config.yaml
activation: "squared_relu"
router_score: "sigmoid"
router_cosine_scale: 14.0
norm: "rmsnorm"
norm_place: "pre"
norm_eps: 1e-05
qk_norm: true
warmup_steps: 50
steps: 4383
dataset: "wikipedia_en"
Below are experts of layer 5 (counted from 0) of a mixture-of-experts language model. Rows are named router (the router's row for the expert), up (a neuron's input weights, with its number), down (a neuron's output weights, with its number) and show model dimensions 0-191. Each number is 128 + 24 x the weight over its row's rms, rounded and kept within 0 to 255. Numbers have three digits each.
Before each expert's rows: "gets" lists some tokens that make up at least twice as much of what it gets as of all text; "raises" lists some tokens whose logits its average output raises strongly, later layers aside. This comes from a sample of Wikipedia text that the model never trained on. Tokens count by the router's weight.

# expert 118
gets: " con", " pro", " Ro", " no", " La", "ro"
raises: "ve", "ung", "la", "ter"
router:152145121149089138116123120157130170094115153143129097130125097169154115126114135144131086071147134153150139087139125135135082119143095096121090147112099142117124154151144109121154113119118127108153147141098140139088139138164092143148122152126172115116099107115134112069123100139133116085187140134095147158107134171104111097175141096132100111111129085135093106086147090160140106103140121159130122125115131069193120152105115134136098119175108112077116114108133132145140129158114127116126168125121137121138123102095155122148129159114123128138114119084152165161132106102150152083
up0:114140109115136120142141113120112146118146151123095118110113134120162057141130178142110141136128152143124131178132144225130094132150131136128124111099126106113128130098155114124095105123129177102144091110084157133124144104181127141110160171127138130110178114123120082091124105157125163134128151129102126122088114111107114113111091112149121103124090135135107116114134154159091126154154159127148121162160132117122125087117121104098178106091096107139145092163096129135154102142147110096124135106132139153129102077136101172142112124118115127154138135113075129134141077086126146155
down0:106143105125154110132108150112120100097136136115154143134145103151111139122119074108128143128123087147104095106133102117150161137132122074160151137125163129130114141069120095161150105077122151156152131094141101124139127151151108129105142133138068146104094132147106145161110107123163086167131159144112141160178157125158163130167121106123154160158101073118115154135144132125121144158116152156094114127109141117109146128127157127088115120078113132160138100117124089128078144089164139116138140117154147134135103162149118179161078143104109095109138134178142108131165145134156130147

# expert 174
gets: " f", " C", " F", " b", " B", " G"
raises: "right", "lock", "la", "ad", "at"
router:116156097152131146134132148126112141110118171159133137143104177129142116117129116161093137122111130161169147097095136166151163128121103164118121121115072112130123121129140134128127128156122145108106087119121125145108105110166125136155133118114182154128103112129130130065116071134132133136137127138096104102111116107115130113135175116161157123141101065128112185100152098164108123136113104139123133123107159097141092102115076139130146170137126153116108079104098139082145093162139145113122184120119101074108057143130147106108125111098159151107128143099122152117157103150129136139
up0:132111142142098164107115122113143135140159186136124181126211158107142132152091148100129143148110104137147081161127129162183123113121147099137116147118147157156131096104113154139106139130141121146083136093103134110129092100107171155121098116118122110118136156141164124091115141132135141118105151126135116157099126137130150136126135134165125141197133138141124130134100124082084101153143123122111140142123114138121163125122147102084136111161099151101101113108166148124179200162147084123167106124122117108097098120152148146095093137119095114125157097098134127131163116119129121161
down0:103137106117125151125147113146103172144172119117151106162172122121117115166142124118121092085134079121138094107118186147117117119142139096108080110159125118116119107164068148201102127137135121145117101152140142132109166146082076130097144138138166144143130133108124139145121135100120158157133105134150142116154150096116127131137094102131139151118115097157124101136106122082110140134131169115157097111127134126128119158112147117140115162118117155135116119150114176125103075128100063106099100098174141082150122106142140132089117122120141151105153133139186104140123142083147139110

# expert 254
gets: " St", " st", " F", " V", " P", " sp"
raises: "ec", "ea", "i"
router:114154082065125125125154142100076156141113159138101154135121177171189105124098111141084132105112144125178116151114088144186141139114146120137122138123109134154126139116137138110095131150124136111119120119103148163117084140160129137169086127136165172112124142123124112088112118156118123106139116141103153136172139107144136152127142116181104137145114115114107164094125115148155114129129086139124132133103127063149143101141076123110138152160108127103126093103135099125143105153144129108122133099106090090120106160123144168151088154152164133128129102134162187144134119103138119157
up0:128135097134087125098161104103119099114129132117142087143143116095147132158143106124108141160093124103127114162141105114133129114081163182166129099119111129126144149088086126156118160146128151111120112096172095127143134160170114111144150137102094126134112113106147128112121152152155157127102140149074133154099185186150095141096150124097093139152110147136096135134099176120132145131093156107082121102128126122096095165127133127127153098135160145127145141074156175125139120126164137143131093141146113129094145134108127162108103162136117140172137112114170148132151097140137072108
down0:138121126162132095080121118098154097132123132099118127122187120147148169152133134140127173086115140105114103147134108124133128103140093139134125141160118092147111144131125108137148120106127082144127100121157142131122140131092144116139172162099152112090159142106132128138114149154131129146106124138139169128168126122133099134064176165101156137175134099147109133099135155130196126142133088136133069109118170105105110157174129142096125145129095130145133110136110126111142123130111109040139099130106112113081109135172124128142107104146151098121144094169130139162089139105137160133

# expert 169
gets: " de", " con", " co", " ex", " De", " O"
raises: "mission", "b", "m", "mo", "man", "un"
router:146143141125135111150096121129105162143139129169132107130102135144131143166134115147104113087129153143135114117136098147119102088111152127108107104113114133139158183161132102121133120122110138131165135119115113121117111140187119152120148149129152119087109126163120130086120101147084147090147121157114125147150131160101138101122140081154116106116088137124115147078128101140049122094152090115164157129112171068169118127103093113145133104201107079114148105126145075075073090174114144108146123131137124134106118156126119151137150142141138116114126114131111145155112125136111134103
up0:141129154100139135091128127107096136116094165117089181141178155111112127155138119093137177167104141103120119113120127147145109121114129137136147158082107170100151107127094127102121128145154146137103161105154146107090107132136125112156131155172123082152152079101130110070134088135167081146098142162131133122100103115101137144123107140106195143115117111145119104116130125142139083153121136132119123143117118119130148120136112187124122116120146154133101106104099161152134101159180092103147115086119128105141116113149091102151123131091133105163138089125123123149132103118177179140
down0:164149097108123147156100140148133157106107167109121124156118120129163094146116124096171127167126121134163154113160165100101164070173148148143191124117097131081086138123106129145150158153138145156133161119103121104071144111152169120080151134129126086141158098116133095103124147136137136134145111169110116145115135119079095142133128114148130082135125146128122131116144129182116155092145099140126151170138111132103167114142087098106143119144101106150130147131118127118135144145140085129113120131113146115147125120153160160090118145147093146138203111132143128159099158104116136125

# expert 125
gets: "c", " 19", "ce", "ci", "g", " de"
raises: "fer", "m", "n"
router:136159105154111136138105129120127160117121148122075105158098185090155093156149163137126132096089138102121160125145123161122133150123124123132151125120069151115159133149142102150133168137132158125143116116107130163132145127128154182135154169169099133140132097129089140093114092182165138122123125149152132120132111120083130101130162107176110131078124105135157108127119085167106100158126095123153128166141098096153131125139087143172102157163131080131153127133131150116100104169159100146116135093108122143121092163142139093108119133140101138099129126113147131173171142100123116126
up0:136100122116123165146103109108126134111094145098124128131144157182116141139098136108178145126124091174120140118146129159125147127154118138129130147127086098143114101124141146111102139160142166149117130136180130161129137135154149113116130135136149069124119182134123110119135144158114093110120151120167132114127096128083100101123132125099160116152156104114066191153123162124080099092124098128101113107126145129123148122136108150148120151118145121104119096094119131104144086140108119135158101073168117078148111121095153101060147098091100084144140119109123141090159161121144126135
down0:140121078128114125126134133136140135145147144115111152098128135163096134171108133139164124131106116113156157139145121099107105130144136080119116104121118159125126094168105162125093088147102115112136113127136129144051061098117133146135148202091101117125130188123147180125111154093105132145122096147133131118159122139137137109125141114077145152140137160137150112099113160158073133107136144128108164157124121110120131075112090129107181159119070146148159112119123131096114108122126089097115089125130087116124139135124102116127170118132127104138133083156151133105144112103145110131

# expert 228
gets: " B", " M", " W", " H", " b", " F"
raises: "ed", "us", "ill"
router:107148108102129149129179126101136192109112162155117129129115152111116120107154111139121122123092134156145119125122096150135149138141089118134097152136101119097130153148126147123125116116132091119137129136119133139109065095172134145138111129120191116113078111125114081063091069150109126101166154131098135134133140128091142102129163137143135135110124123115152133127134117160127127107108083143104121122141134113122091123127079144134172150139102122083095069130132158096167138163152125117122201104114119109109071163114147131101129118118142137108151108077164146134134100146118137137
up0:144176121126115129057116066084105172129152184117100131125107146111147114179092123092150140121112095131153142120124140163129105139129118150101144158082159138132148129092090119157100148176102142153138142120106162123137141137091150152193121184128129125118142154092162120107073114151144165129112169145135098109104134158105121137132114113132088095126125152152138135100152119117083129121128162126093132109136115125138130105095132092137105143136133129144149122104145114146108137195161126120106115106108134144130132116158115121098128135114119115163157111135170159109178132133138117121
down0:152115141139146105172109112165121149147121167100129115128157148167091118100138196143150130121117127139130139155123131138144178132104144143111095115133131103111134110093163146103114118156121137159147113137214120134142105153117107162147093122122122103159099104118062146118101152089169135116135144109120153148156145120118133157114133096112121154103139081130168116159139142144163171156177126107137150133112181133125148126159139122095165134127152110142148140094089133145204125134144097117164129093127149127118093155129125127094144100118124158144158157145102145123132116101157138144

# expert 189
gets: " S", " C", " T", " P", " B", " M"
raises: "port", "ing", "il"
router:119118107129137118145145122105085143123132154164152134084109155139118151120146138153112143094120156148166147126124129159147136113112092122095142161112116138145129150124104132122111132108103130127128166146107147083080100125172134162122109133102161119128105092143122064095097063145127141126119139156123111112141111136122158112136140146155133131113109079129158143116122122127128143116111108113164159151084116098146091101131072137119145127139101104109126074125159178091113113154139144126148132105109119121133093119105148088118152130125171132145126143044132205121124083130174105142
up0:116159121102133141110156120091134156177126137133134101136139153122090131197097156124142093137125122089096118120125128140145139170101152137138137108087075131148144121085151138132088141150128144158098126121152139153131137123118150187164115134155134110157162144163122079109165122160131085104121164157091093123140133115115117119151141082100120083152122129120110105131127083125133075160105153105140120146148097093146133132133132115117139122149177155185165140113140107131115120172166102160132099109106144144150164086148123140133142113140115134118149132171140118142154109131166173121
down0:135130103168086151160111113101122135118132110134158148113147106135092105120141168127140124098146101114167134131110146108122140145183111128156133123077140090131144119132133149134121076115113185113066164099147112164087101086078137106111153130158152136099173113090173153145110112115157141127111110082086123149117144142126122145139108108120127116143103137160150125101135116119118092144127135123103114130105119096153155158106110087129122123074122138095116107149158089131170111144109110105120106161122135161140125151134179134148127161119121125111120113115133093173147184117102107086

# expert 31
gets: " \"", " f", " (", " d", " h", " di"
raises: "ion", "u", "ar", "s"
router:117142111106163165141123052117117163115152170189124134107181152156172109107101131118141100103114132131169145112088193145145152130128128130132119115093127118111185153134114125166116135134118154105140157085133128116114124138161124158132128127148152130105083102135133086077147107147106140106149161125130123154130121151093145109144168054158095112098113138116116162115170079170163106121108112106117122124134151119143165130129113170115125153141131124097127120141134126098186146143102161134125145113123149123116137131136140085109130112149124123153149099113148137144145117123152157114
up0:116141138132112156104186128102131118126089145124103149129137138138099172143109147084116160104106123160138114104121102126119088117106162152130170149076112147145133142109115111137102154125098114128136119146115142109109113150173138135161131154149131095123139103151169120121121070143115066133132140164115110098118140117127165095136145156152145125170166109106153111066064117121080113139138142145139165134094112105170110110143106119123151106121137123162155116127154114158092139161148119086147120073088132125117081114129178123131152177135130134154102128103105154137139123118116114163
down0:117105146109137134104110120153097157179100173148133120121130140116134108112180142137100083101124169132114108179117088139128122166086128122179103097110101145169147113132101066144108139159084089132131128134100138106121171125138141144142132121105130105118168148107148132123107133117132154158137127147144096143120092145122139176058147128133143140158113144153126145093117119128094129124138130111108129144123117133116100161147104164138116131111120143147137110158137094108124137137127090135147112069099140132108127150120095151172149114128122169171081128101163079163103110081150092118

# expert 215
gets: " S", " F", " G", " M", " T", " C"
raises: "ry", "rom", "ran"
router:128113119116110151154174088091056116133103147150143115100111179153110155126098159147109114140086127141145154102173082171157149123096108133138134141127100135137158150134094123138144142130119137097155151147094133112091089137165097150156125143120160075105112099135098094093104074145113105133139135151137140150128151138127129143139162132148124132094116106124107136112115117127122106133137101141113179128084137104137095126132068153110150117166101112099142093120137169111133112164108093110138154112114116094095116110107123107126108111145144135117111135063175164115141115147156137140
up0:159173122104115115132108079147111132138114150150131149137138110160137143137138110141090172126120120127118167134160168119081153076142150156155109137131094109120107135082120111082115129144152175104135139146101121158134150126145141138113095120106101133103155067104133129140149143123151124156121135128144116156145159134146105137141114121140116118114085141138109102123158128117162071110100206084113152141099139140144174126135130113157089103138144112108114118133131142111090120141150107167150131086136160178123124113124108127147144116141095086132131104131089184147089120141196145118
down0:124136152146139189125129141140131109129096126104166112129140125095107094141150156124137087103110085153137182135133143100140098142096113121119101130131140094135077137084093150109109154147145093109132142092137124139155146134136109145070092121121196112152135101165130111160077120111112147144112130080130124167115090114149110108145144090165117130076093135112111146133122127136142105117101129091151112136102131138128099129131131135124120162129070084099129158125166159133137142116115133116145150128104171146172153117089105138146104187122097087158115150121133148115106111124125090127

# expert 42
gets: " S", " T", " D", " P", " K", " E"
raises: "la", "air", "ist"
router:127133138122106100123103112094101130129094156148141102100139163139133117090107163130100127095083117144144144092132111164106112128122136135105132151115086156157138137120134100133165144134126092097136152153111157131101130161195112171137124132139169077146125110117121056086088121160101098128112146147125100119101118144121147142171126160139138126118121131118150136091105098141134131113114111122098181127112134109125113097143094134167154140147092119078130074148145153112139121162089121123164138130101109125116083151096148133103120119131132103144114105052158167144139092129147148142
up0:150120123145119133121131118104135093147152129127125129137109146126142131148104131134119141205102106077139136096139126166095123116111121163051098101099109170122175129110130118101094124134123102114138111104127177137121173122095118114099158149077119133148125126093126108107119133138145112137077113127158104117126159091102093079126108123129123084112093116120096180160148136126151121156113133110160152116142135144128136118091144131122168092150153145104151114092076114143124099146125082120110148148087136122155111106139133105142135177073094129153115149115082112158156129111100139130
down0:107127140118098148078134179088149160113100104145119144098130128114138125140131173105074108096105101123138169122172168101139109150176088144108138115121156150137127100141113134075137149105132124105141093135124097140161107131091138134110112153137103164122113104162158113135127121122114135161156162130112129131151134081119115091102139157134126131162164121114142147119157095118101146160122148110166125129167163126164126090113150125140114140094148128122136094144092157148159118168161141101154095140132138109133127138067150091133089124148129126117181170163118154102120134097142130182